python train.py --d_model=224 --n_experts=48 --d_shared_expert=0 --activation="swiglu" --router_score="softmax" --routed_scale=3.46 --router_cosine_scale=10.0 --init_std_router=0.0374 --norm="rmsnorm" --tie_embeddings=false --batch_tokens=262144 --seq_len=256 --train_tokens=730700000
Below are experts of layer 4 (counted from 0) of a mixture-of-experts language model. Rows are named router (the router's row for the expert), gate (a neuron's input weights, with its number), up (a neuron's input weights, with its number) and show model dimensions 56-111. Each number is 128 + 24 x the weight over its row's rms, rounded and kept within 0 to 255.
After each expert's rows: a language model's description of what the expert responds to. This comes from a sample of Wikipedia text that the model never trained on.

# expert 34
router [120 123 132 161  99 113 151 122 123 124 123 117 174 164 144 111 150 145 181 127 120 124 118 147 112 151 112 141 151  90  78 116 133  74 105 137 146 106 148  86 122 153 165 127 165 175 101 124 100 116 140  98 103 116 102 143]
gate3 [131 138 147 144 104 121 102 106 137 125 164 141 143 147 104  85 174 116 109 137 121  94 137  96 126 103 124 119 159 163 103  99 150  98 187 135 174 128 142 135 124 150 102 125 109 143 135 138 126  91 159 120 104 129 179 153]
up3 [129  98 126 119 100 155 179 196 135 127 125 142 114 147 112  68 141 118 142 143 111  66  96 134 145 145 135 103  99 117 109 147 148 145 102 149 110 108 109 124 147 144 157 103 116 129 168 145 124 123 129 189 145  81 126 107]
Description: Second and third pieces of ordinary English words, especially ri, such as P-ri-or, sac-ri-fices, pre-t-ri-al, and openings like appro, prom.

# expert 46
router [147 119 123 117 103 137 136 132 100 157 140 125 123 134 137 131 137 126 139 188 107 141 134 144 147 158 100 115  96 114  95  86 134 139  96 151 138 154 126 161 150 109 156 148 146 157 110 129 112  98 152 133 137 122 108 135]
gate0 [119 160 104 117 150 137 154 127 189 137 139 151 113 101  78 130 137 128 108 167 122 111 106 169 124 120 125 119 112 151 111 159 105 124 119 152 114 101 104 104 104 104 134 162 154 159 162 167 164 121 122 173 124 152 124 146]
up0 [ 97 134 140 165 160 131  85 109 120 114  86 121 115 146 157 141 125  98 128 124  84  70 163  55 144 136 127 125 125 111 130 101 166 144 150 148 130 146 135 117 141 126 133 109 146 149 177 132 148 110 127 142 149  51 123 114]
Description: Noun-forming suffixes and plurals completing words, often in organization names, such as Nurs-ing, Insur-ance, Commun-ists, -ations, -ities.

# expert 35
router [114  89 141 122 140 128 115  98  67 122 111 129 127 157 135 101 113  95  81 128 105  90 128 165 146 154  99 114 144 119 131 145 139 165 134 100 149 141 138 155 147 145 131 126 124  92 131 135 143 128 120 181 151 112 156 127]
gate3 [119 176  86 172 126 155 129 104 143 108  84 103 141 152 110  77 103  91 138 146 136 119 123 145 110  98 122 116 145  92 117 131 135 146 126 102 158  95 149  82 121 141 137  84 109 108 115 119 127 145 146 149 139 128 126 144]
up3 [132 134 153 111 158 110  94 112  95 115 104  94 166 138 154 137 123 144 156 148  72  93 133  98 122  72 133 125 131 115 131 150 161 142 105 101  96  92 143 108 142 125 127 125 114 109  92 121 123 128  87 181 113 176  99 144]
Description: Prepositions and articles right after verbs or nouns in running prose, such as consists of, indebted to, gain from.

# expert 7
router [106 124 114 112 169 145 149 133 127 143 109 147 102 114 129 119 134  83  70 145 134  82 131 132 112 108 174 157 156  96 135 122 119 131 104 109 116 108 141 131 134 132 133 118 120 126 134 185 162 104 155  91  94  89 117 140]
gate0 [125 133  90 107 104 135 142 149 135 115  95 115 149  97 144 111 122 140 137 148 130 149 119 119 110 143  71 110 112 120 144 128 140 131 104  82 155 133 163 132 138 126 107 105 105 103 162 107 162 161  95 107 180 146 152 157]
up0 [138 135 126  92 126 151 132 148 145 127 135 133 118 179 123 136 112 116 111 124 170 143 161  83 144 144 113 107 134  98 116 167 122 140 142 138 123 119 106  86 108 104  88 163  85 127 116 108 131 145 149 100 139 158 122  85]
Description: Table cell separators after names or numbers in stat tables, and prepositions in sports-career prose such as to, for, against, during.

# expert 21
router [ 90 113 118 119 177 149 126 105 141 154 135 143  76 158 124 111 126 128 146 111 140 141 100 176 151 124 106 114 136 107  89 132 118 161 172 111 101 119 148 105 126 158  82 148  66 125 143 158 135  96 137 144 134 115  89 118]
gate0 [160 143 138 115 143 127 118 165  94  90  97 140 161  99  89 132 127 141 144 151 134 158 121 170  87 142 144 154 112 100 135  96 167  95 101 117 116 130 179 142  89  93 132 179 155 114 125 140 161 161 146 128 122 159 111  72]
up0 [107 120 119 127 179 134 147 111 149 160 132 111 143 106 130 124 159 160 123 181 154 120 129 113 142 120 162 128 128  84  92 137 135 101 130 148 133 140 141  92 131 136 137 109 160 110 100 174 111  95 160 152 109 107 178 123]
Description: Function words and word endings in plot and biography narration, such as Me-an-while, short-ly, who, would, became, until.

# expert 3
router [138 177 128 100 126 144 105 106 104 148 125 145 140 148 113 162 151 122 124 128 129  88  99  99 160 142 101 116 128 124  91 104 136 114 161 176 172 128 111 136 117 102 126 116 134 171  75 105 114 152 133 145 117 154 108 150]
gate0 [ 89 108 109 156 109 101 132 136 134 124  83 133 128 115 111 130 159 115  91  98 154 123 171 112 162 100 131 163 104 111 107 171 131 153 101 143  85 116 135 156 111 140 121 143 153 126 142 158 126 102 140 125 157 142 112 102]
up0 [132 122 134 121 141 130 116 117  88 119 107 139 154  96 135 100 132 118  99 136 109 129 130 101  97 129 139 148 112 145  97  93 145 115 128 118 153 118 134 140 102 117  81 164 120 106 105  99 105 122 134 181 151 158 110 116]
Description: Word-final suffix pieces, especially plural s and es, plus -ers, -ations, -ings, -ities, as in places, lines, Tides.

# expert 45
router [ 92 113 102 144 146 148 103 110 120 103 155 135 123 121 126 131  95 177 139 156 115 111  88 104 162 119  75 141 162 138 114 104  76 136 143 156 150  75 113 120 128 172  99 146 159 157 119 112  98 128 110 127 129 155  81 120]
gate3 [ 64 132 122 136 104 160 108 152  93 122 118 120 144 150 146 144 122 120 112 150  77 157 105 114 132 153 127 128 126 151 143 113 128 122 130 116 136 112 147 111 118 124 167 185 154 118 147 117 144 132 141 153 106 118 156 124]
up3 [101 102 112 169 125 159 108  94  83  88  98  96  98 108 138 101 119 129 170 101  88 175 178 115 111 151 142 106 133 107 108 124 143 130 110 136 125 145 117 136 132 137  92 147 105  95 134 155 131 141 130 154 113 104 139 101]
Description: Stem pieces after prefixes like dis-, re-, con- in verbs and adjectives, such as dis-or-ienting, re-or-ganized, ad-e-quately, consid.

# expert 8
router [108 110 116 143  95 133 112 103 154  83 131 131  76 134 171 127 150 130 124 138 161 177 103 129 108 112 135 135 113 131 144 131 138 135 118 131  89 158 139 159 149 148  93 129 104 103 162 131 130 143 143  77 150 171 130 121]
gate3 [152 154 100 161 106 159 142 141 137 132 128 124 157 130 116 121 173  91 115 157 168 133 106 165 157 105 124  76  89 108 184 144 147  70 124 176 159 138 119 129 107 118  99 126 177 139 102 100 114 171 174 135 145 110 103 132]
up3 [152 106 103 143 136 128 161 132 143 114 139 119 133 110 158 125  90 107 150 136 136 128 108 103 137 113 117 134 126  83 121 101 121 123 137  91  96 125 111 145  89 130 174 163 119  83  93 122 118 125 148 115 122 145 124 100]
Description: Inner syllables of foreign names and places (Quarte-ir-a, Dava-o, Zoll-ico-ffer), opening quotation marks, and the prefix un as in units.

# expert 42
router [145 135  93 116 123 110 146 139 112 166 140 142 132 127 147 148 138 148  99 161 131 113 159 104 125  87  74 131 116 181  98 131 172 133 149 148 115 149 140 145 135 126 144 143 148 109 109 149 125  83 172 144 157 109 144 127]
gate0 [ 76  98 122 123 148 120 137 121 134 120 140 148 147 136  99 126 144 157 126 122 131 154 120 122  94 113 158 121 151 172 151 141 128 107 104 139 163 188 108 115 107 116 143 146 114 126 128 157 146 107 121 140 116 146 124 132]
up0 [110  88 165 102 143 166 114 158  94  91 134 181 119 132 113 121 115 126 115 118 138 114 111 130 171 153 111 121 145 146  90 136  87  84 110 146  96 146 133 126 120 121 167 108 128 102 136 106 144 141  75 142 130 122  87 108]
Description: Name endings in sports, media and event contexts, such as Edmon-ton, Der-by-shire, Kickst-arter, Grand Prix, -ford.

# expert 12
router [140 169 130 169 123 116 133  92 117 127 154  52 134 139 136 182 123 146 127 146 110 106 118 133 149 135  59  97 103 171 132  73 175 147 162 171 157 112 110 181 121 130 146  94 132 182  78 144 129 128 123 172 142 147 146 118]
gate0 [146 104 155 136 154 120 149 154 134 122 131 102 105 112  97 162 137  80 104 106  95 120 118 111 135 123 136 155 121 153  92 101 143  98 152  95 137 154 105  90  98 134 139 170 126 156 122  98 161 140 130 143 127 167 131  98]
up0 [172 179 137  70 144 121 112 124 112 142 122 151  98 137 141 121 154 143 112 104 181 158 123 159 127  90 104 122  93 125 120 117 168  77 169 187 144 116 131 108 128 110 163 107 121 110  84 115 158 143 130 126 114  86 127 128]
Description: Final pieces of common nouns (categ-ory, locomot-ives, compan-ies) and whole nouns like one, game, song, station, usually before of, commas or periods.

# expert 1
router [135 145 100 108 169  93 109  76 144 116 119 128  71 196 127 151 100 132 117 151 155 132 105 144 142 118 107 121 136 189  75  93 101 146 225 140 127  90 129 154 145 131 111 127  92 133 106 167 137 121 134 124 145 120  75 116]
gate0 [ 99 172 110 166 148 131  95 125 143 152 112 131 144 138 130 140 114 180 112 142 162 129 135 119 131 102 145 146  96 144 121 144 135  82 131 149 171  86 117 114 153 186 142 133 126 119 134 144 135 125 111 131  95 103 133 135]
up0 [152 156 130 128 148 112 158 123 151 124 133 160 112 124 125 107  98 149 165 123 125 148 145 121 122 113 144 165 119 154 165 140 148 108 131 114 130 139 110 152 153 175 122 155 158 167 123 110 169 117  72 127 102 113 106 156]
Description: Verb endings and whole verbs in narrative, mostly past forms before by, to or in, such as chang-ed, w-orn, made, found.

# expert 10
router [163 143 140 146 135 146  95 143 190 178 113  80 107 136 133 101 125 108 128 118 145 132  99  98 108 136 137 142 110 116 146  97 188 114 106 162 126 165 121 119 142 125 119 134 106 118 111 132 155 146 149 126 149 128 137 140]
gate3 [160 104 112 125 115 117 169  62  90 148 119 108 120 158 137 105 134 108 133 105 146 124 111 135 115 129 149 144  71 137 142 104 147 169 133 115 135 110 103 136 147 122 119 138 133 129  97 116 114  99 115  95 143 141 105 145]
up3 [132 138 116 129 126 174 154 114  93 158 103 126 140 169 201 129 127 103 166 113 134 130 128 113 132 132 179 107 160 109  84 147  92 125 120 110 129 154 145 165 141  76 108 105 124 123 128 162 147 121 120  71 135 131  96 133]
Description: Single digits, especially the final digit of years and numbers in tables and lists, such as 197-0, 202-0, 186-2.

# expert 11
router [134 110 114 137 137  91 139 118  95 149 124 108 147 141  88 148 158 160 135 131 166 155 104 141 122 131  93 123 140 143 117 177 151  94 143 119 142 128 162 117 128 105 125 131  74 160 100 146 137 136 146 152 103 173 114 132]
gate0 [127 114  98 151 133 119 139 155 143 127 100 138 127  87 114  92 135  88 129 117 125 169 125 126 157 139 114 110 121 158 165 148  85  68  92  94 137 140 134 133 176 116  97 179 115 118  94 164 115 136 136 141  98 126 174 125]
up0 [158 123 179 124 137 100  79 115 161 117 191 146 127 118 143 126 116 130 105 124 122 118 179 133 141  93 126 133  97 126 112 137 166 157 137 182 132  77 144 178 187 129 130 134 135 102 100 108 101 126 117 118 138 145 147 131]
Description: Word-initial or middle pieces of verbs and nouns that take -ing or -ed next, such as oper, lead, run, prop-ag-anda.

# expert 5
router [152 121 129 131  89 150 117 161 118 104 125 145 122 127 177 116 134 114 176 153  87 140 124  74 124 100 101 109  98 115  88 125  94 156 146 158 135  81 160 132 141 120 119 134 127 187 105 151 135 113 146 137 114 119 113 156]
gate0 [141 104 107 124 135 159 120  89 143  93 124 108 100 112 106 126 140 149 157 118 125 133 123 114 118  94 146 119 128 122 133 135 158 151 116 165 151 143 118 133 137 128 108 147 159 135 161  75 161 160 159 139 168 125 128 145]
up0 [132 152 128 125 125 145 180 112 119 124 121 150  80 161 129 148 113 144 130 138 104 109 121 161 152 118 142 136 128 127 135 119 185  88 159 112 153 113 128 121 116  93 126 154 106 123 103  65 164  74 123 133 124 141 148 130]
Description: Word-final pieces like th, os, ers, ies closing names and ordinals, often military or political contexts, such as Fif-th, Bly-th, Mar-th-a.

# expert 6
router [151 151 141  81 129 138 145 131 130  93 150 111 145  93 122 151 134 169 117 134 143 172 130 136  69 119  53 123  82 118 108 134 122 126 118 169 145 134 134 152 128 102 143 136 121 140 127 105  72 113 111  84 116 121 151 138]
gate3 [148 134 145 119 112 116 149 122 102 125 122 138 113  82 124 128 143 121 113 100 161 140 114  77 104 120 136 162 162 131 167 157 110 112 122 161 144 147 135 150 139 140 130 134 139 130 145  86 139 183 135 156 109 153 154 115]
up3 [125 126 129 114 119 119 158 107 105 133 172 175  86 140 128 133 124 148 143 146 113  83  95 111 172 120 117 125 123 121 157 163 170 166 117 161  90 140 132 125 101 129 122 121 134 113 149 157 125 134 115  92 150 147 141 106]
Description: Middle and end pieces of personal and place names, often in table rows, such as Wan-am-aker, Malin-ow-ski, Kamp-ala, -son.

# expert 17
router [157 108 117 101 138 113 158 151 136 120 136 110 119 105 130 104 143 157 109 146 107 151  89 128 161 148  78 111 107 144 112 105 103 142 135 132 132 118  96 130 152  92 147 161 128 153 119 155 122  97 144 122 143 128 141 141]
gate0 [146 146 166 146 171 115 104 172 139  89 153 117 145 120 164 153 112 144 109 112 182 119 172 145 154 114 155 114 122 112 117  55 128 176 167 108 125  95 133 103 137 125 119 131 115 152 154 106 108 124 144 124  98 117 153 115]
up0 [142  86 129 129 128 104 111 137 141 143 123 102 113 151 123 130 123 168 113 163 119 103 153 130 126  86 110 145 142 114 111 119 123  88 144  92 114 141 176 140 152 107 139 105 113 156 101 167 114 121 162 137 112 122 126 135]
Description: Mid-word syllables like as, ic, it, ot, ect inside longer words in general prose, such as emph-as-ized, er-as, perf-ect, Plenip-ot-entiary.

# expert 18
router [132 121 125 134  97 138 127 141 169 151 129 122 146 129 135 107 101 119 180  99  83 137 134 109 143 100 165 124  93 134 146 157 147 146 132 166 158 173 107  93 129 147 126 140 130 103 160 108 111 168 133 150 157 129 145 120]
gate3 [106 145 135 117 130 104 104 122 164 149  81  94 141 173  97 112 119 117 120 101 100 173  75  88 126 100 175 152 107 141 124 160 165 119 120 104 152 154  97 149 116 123 104 113 144 162 127 112 146 147 161 122 143 103 143  80]
up3 [143 106 137 106 110 143  95 105 108 138 119 169 141 120 109 156 159 123 126 140 132 123 165 112 120  96 143 112 153 100 115 110 164 156 162 135  87  78  93 101 104 169 120 123  90 123 129 139 116 166 100 101 101 134 164 131]
Description: En dashes in score and year ranges and spaces or digits inside table numbers, such as 206–97, (1963–73), 2,465 | 2,715.